Experts of a small language model: 8 picks a token, a softmax router.
Below are experts of layer 6 (counted from 0) of a mixture-of-experts language model. Rows are named router (the router's row for the expert) and show model dimensions 224-255. Each number is 500 + 25 x the weight over its row's rms, rounded and kept within 0 to 999. Numbers have three digits each.
After each expert's rows: a language model's description of what the expert responds to. This comes from a sample of Wikipedia text that the model never trained on.

# expert 49
router:500465434517486478528463522498506534516513472494486488504443513496508508498511520516530512484469
It responds to: ISBN digit groups after hyphens, plus hyphens, dashes, slashes, ampersands and table pipes inside numbers, lists and tables.

# expert 37
router:502484489462478458488487524488469528542485497533472508516489515498521485455494453469513553481534
It responds to: Three-letter country codes and country names in sports results tables, such as USA, JPN, SWE, the SIN in SIN, and Preceded by.

# expert 17
router:513489523478467493479489517509504483484476486529519499455516554550505492478463478543448502466489
It responds to: Word pieces inside unusual names, foreign or transliterated words, species names and phonetic forms, such as Munk-m-arsk, Skul-de-lev, x-enohormones.

# expert 41
router:508486525491473501518486479537525477460468531538471477490498512530528477471494486541527496480517
It responds to: Capital letters and characters inside codes, identifiers, formulas and acronyms, such as UNII strings, gene aliases, call signs and chemical names.

# expert 9
router:489458472468471439492489481495468493509467511528489529498509508436476506493490485495519447511524
It responds to: Possessives its, their, his, her and 's, often inside prepositional phrases such as to its, of his, from its.

# expert 30
router:515498447535499488490467472541509496512474490521427507530483491528515547465480558474513495541464
It responds to: Final head word of proper names of organizations, events and products, such as Board in National Film Board, Party, Championship, College.

# expert 59
router:525492545514522509502491495548469511454504508476523525522482462520494444520534447503509517560500
It responds to: Forms of "to be" and became after a subject, often before past participles, as in was acquired, he was employed.

# expert 12
router:489503532495486465532523522471526545465488485462571487447529488479504511470499500495521451494456
It responds to: Middle consonant-heavy word pieces inside foreign personal names in credits and rosters, such as the w in Wong Kar-wai, kov, mann, g.

# expert 11
router:492489509473455546514464522508489523541442502525481528478494542487552474523528543497510520472515
It responds to: Place names, especially US states and their abbreviations after a city and comma, plus stadiums, countries and yards, as in Lubbock, TX.

# expert 1
router:555438497500453525476501502492527469492470509503519464468492459531474494553501507525498494494498
It responds to: First pieces of words, often capitalized, at line or list-item starts, such as Ar in Arbeit, Al, Par, Inter, F.

# expert 31
router:538480521510502537496489503487492487534502488500474501480481529520480483498489511475499518501507
It responds to: Nouns naming kinds of places after a proper name, such as town, County, River, station, settlement, especially in geographic stub articles.

# expert 28
router:534495469533543497483494509508448498486518485471498524497507451509460515502447482472477511528509
It responds to: Prepositions and linking phrases before a name or noun phrase, such as with, against, under, "directed by", "hosted by", "published by".

# expert 4
router:531474490528541488489494448468488510507505523472511517540475462526507478555504485537487510552506
It responds to: Conjunctions and discourse links opening a new clause in prose, such as ", but", "also", ", which", "when", "However", "for example".

# expert 18
router:492530525498491489476468530486506489490482498510544481453503526520543546468477542515507460523484
It responds to: Opening pieces of Italian, Spanish or Latin surnames and taxon names after a first name, such as Esp(osito), Sp(allino), Sc(aevola), Pal.

# expert 27
router:474533476516554503525512505460491509529462473512506518515510476520487461460518519478441521494459
It responds to: Abstract or general nouns right after the or a, usually followed by of, e.g. assistance, help, role, development, version.

# expert 54
router:502492462467478531501491476536472480496484507484511486491427522500486508518529460492533507524497
It responds to: Commas, the, and and other function words in results tables, census and election text, often after digits, such as the winner, vs., ·.

# expert 47
router:562492509446539492482461471507488519511495512526482435493478505495529496462514517496523551515489
It responds to: Numbers and Roman numerals after letter prefixes in names of roads, classes and series, such as M11, A75, LMP3, II.

# expert 48
router:475496468520521494524525502486508533493490502481503489490501476503490473484508498521469538447508
It responds to: Abstract or technical nouns ending a noun phrase after of, for or an adjective, such as power, efficiency, research, policy, criticism.

# expert 3
router:493498541503485474510518536569513493474501534461524502492539507499514485541504486531494538514499
It responds to: First letter of a word just after an opening quote, pipe, dash or bracket, mostly N or n, e.g. "Nothing, | "Not, great-niece.

# expert 16
router:493503513502525523482482497520527511555496481506462493447495500461514453512543532516520512514499
It responds to: Pronouns and nouns as verb or preposition objects, such as it, him, them, there, himself, plus line breaks ending infobox entries.

# expert 58
router:476516489472499494533539492496509485492497505494534482546477532468545497497477499524481521510504
It responds to: Capital or lowercase S beginning a word after a slash, hyphen, parenthesis or quote, such as Hispano-Suiza, Winston-Salem, (S; also M, B, H.

# expert 26
router:509508456490538542523485496534450506488494507476451513493477502519485467527488493494506553515529
It responds to: Last three digits of years after a leading 1 or 2, especially footballer career spans and date ranges, such as 2011–2014, 1983–1984.

# expert 45
router:478501518482489490530509469480479497436495478506489471501506513477546465478542519491560485458519
It responds to: Line breaks closing table rows or infobox lines, table divider rows |---|---|, and labels like Population (, - Country: United States.

# expert 39
router:499498482489522493531519477507488519520494523547440496517500499484512494485537558506486457489454
It responds to: Line breaks ending captions, headings, navbox titles or table rows, before | Preceded by, See also, Kingdom: Animalia.

# expert 21
router:539497529519517492502514494468500488501480508469511476496527552529500538548492509516525527515508
It responds to: The article a, often fused with a preceding word (as a, is a, was a, with a), introducing descriptions like a member of.

# expert 38
router:445512534478528503484489509527486482475495482484463516575521473495505478485524495514479463531506
It responds to: Occupations and office titles in biographies, often after "as a" and before "of", such as director, President, professor, artist, chief.

# expert 51
router:512519532531528508505530500463492528541437519459500523568498499516509522452504499462490482479461
It responds to: Plural suffixes -s, -ers, -ions, -ings and words like people, completing plural nouns, e.g. steels, tasks, presenters, hairstyles.

# expert 52
router:455491449464534502537500493488515516515471454527469530493473488539465486495544515529469512507546
It responds to: Ordinary nouns after his, their, a or the, often before "of", such as family, plan, government, system, life, army.

# expert 55
router:523497476504477495516515488475472488452524532521499527488495483474456502513493519522510536515509
It responds to: Commas after names or words in prose and lists, plus table pipes, and, and by, as in Jamie, lawman, Toghtekin.

# expert 32
router:448509500515510485503519521502479482499508520474522523475504491520494492521529540543472492536487
It responds to: Single capital or lowercase letters beginning a word after a pipe, comma, quote or hyphen, such as | H, "T, non-human, bipartisan.

# expert 56
router:528493471520485461511486548492552513463502545507458515482476532508538481464458496531494454509499
It responds to: Small numbers standing alone in table cells, such as chart positions, medal counts, votes and goals, like | 4 |, | 44 |.

# expert 23
router:506489539504521552487557522509519493532476476489488485507480447507537554508522447522481498461524
It responds to: Words inside quoted song, film, book or game titles, often pronouns like You, I, It, or title endings.

# expert 25
router:529511480505545484536502473486536547463442513493525485468468536489531498530496518522518473470493
It responds to: The word not and its forms (is not, did not, Not, never), plus public, them, and middle pieces of words.

# expert 10
router:536459508507509485483458523525504539420501546535481479513507484511515496502487503485507498457468
It responds to: Pieces of company, studio, university and place names, often after at/by/from, such as Warner, Harvard, Fox, "-chester", Racing.

# expert 36
router:504510489518491514486465429452505490519492484471497458494460513507505503521495515532483520487518
It responds to: Conjunctions and intensifying adverbs linking or modifying adjectives, often after a or an, such as and, or, yet, very, highly, relatively.

# expert 53
router:459532491495459554512542500507469501497519470512543504477492512457484545499505478514489465541503
It responds to: Initial capitals K, S, R, Z, Ch beginning names after a comma, bar or "of", often in lists, e.g. K-ieran, S-ofiya.

# expert 61
router:484523512527524491488442533498529480477538500492517487478511517446548518493482543487490500558494
It responds to: Money words and figures, such as $, million, 000 after "$25,", £, cost, tax, fund, in financial contexts.

# expert 34
router:519477455470495503460508483474533472505478498520475532474467504535529498509481509494489505520488
It responds to: Day numbers and month names in dates, often in tables, such as "November 26", "April", and the leading 1 or 2 of years.

# expert 42
router:512512482506499505554466470519493500495534509480480526469527515495533490471474478502524492511532
It responds to: Vowel-led syllables and digits inside proper names and scores, often after one capital letter, such as ron in Cronulla, ant, ic, Mor.

# expert 29
router:478504502509521503501501494529491530521499498513492495483470505503511478475472482493503506519544
It responds to: Digits and short entries at the start of table cells, such as rank numbers, scores, years, and football positions like FW, MF.

# expert 24
router:506508482501527516529488507526506515473506542514455516552498499487488489472507513439516545455524
It responds to: Domain nouns in noun phrases naming an activity or sector, often after the, such as football, television, security, country music, boxing.

# expert 8
router:513499495525542538490462503453503511522492503504478446461512571465513465506536498498492489485511
It responds to: Surnames and surname endings after first names or initials, mostly in tables and lists, such as Smith, Jones, Jr., Wilson, -son.

# expert 60
router:474537498506506494495447488504512476525477511498501457461539499521477533480534488491553527481518
It responds to: Word pieces following an initial b, plus short concrete nouns, such as b-all, b-art(enders), b-lad(ed), Boy, card, heart, box.

# expert 14
router:504500506493530544532476547508504502538503533502477456535459492472504508489540515551478493469507
It responds to: University, College and School in education passages, degree initials like M. and B., plus short syllable pieces such as er, en, Ber, Ver.

# expert 0
router:515486497526501492470525484488541492527451489455520510521473440504457491510499471471515493494537
It responds to: Auxiliary verbs and quantifiers right after a plural or collective subject noun, such as had, have, were, has, many, both.

# expert 6
router:463500420500508458484510505535523528492549474487512508510544478517462496478479504470528443475499
It responds to: Nationality and ethnic adjectives or name pieces, often before descent, Army or government, such as German, Spanish, Japanese, Indonesian.

# expert 2
router:522510497483494489481479480513529527518507475481526481474519444526501473494495553505492477463541
It responds to: Direction words in place names and positions, such as West Indies, South Africa, left ventricle, right-hand drive, plus year-leading digit 2.

# expert 62
router:494448492456499453481471500521528476511570494485507492484509514569495502485500482474509496517528
It responds to: Pipes, decimal points, slashes and labels in vote tables and infoboxes, such as the pipe before 100.0, °N coordinates, m ( and Total:.

# expert 40
router:484488495518493504511453472449514479463486505481502532465484546441509465462451455522508541476494
It responds to: Byte pieces of Chinese, Japanese, Tamil, Hindi, Hebrew, Armenian and Persian text, often names in parentheses after English names.

# expert 5
router:489492487539511480486495488486541494506475473502478522475495506485480503525499482484484522520522
It responds to: Number words and quantifiers before plural nouns, often with stats, such as three, several, many, 65 games, more than 80.

# expert 43
router:504497521512500504434508455446481524485523538472516510528479493442501528502445509491527522475475
It responds to: Middle and end pieces of Slavic, Japanese and other foreign surnames or places, such as imen, ely, hiro, ki, ić, kov.

# expert 7
router:518532506499470511511497480464482465506539533493511454497503524506462495484478460505481494479520
It responds to: Word pieces inside Arabic and Middle Eastern names and places, such as Mahm, al-M, Kh, Syria, plus some other foreign names.

# expert 50
router:454494539508459464499485511501521508498499473458483433504519523521516470437493486473503556488479
It responds to: Word endings of Latin species and genus names in taxonomy text, such as -ium, -ensis, -idae, -ophyll, -ifolia, -atus.

# expert 20
router:481465504504510509477476502494474459564464492492497500525474485518475510475510452481491547492565
It responds to: German articles and prepositions in titles, such as der, einer, von, plus list dashes, line breaks and sentence-opening words like The, According to.

# expert 15
router:480496516477520493471473495540474501482489497502501508528503509500510525466484511493473488502541
It responds to: Column names in wiki table header rows, such as | Name, | No., | Party, | Year, Player, Date.

# expert 35
router:487466525501527500483527518496497521490504496510502430516469489496525490503499477464489527468479
It responds to: French, Spanish and Italian words and name pieces, such as de, é, -ini, -ionale, and Jean or José.

# expert 19
router:513506499489524530527510481483522479488509545503445507519510511482473502536489494455543523474531
It responds to: Last digits of a year after "The 2" or "a 2", such as 013, 016, and phrases like The, during the, won the.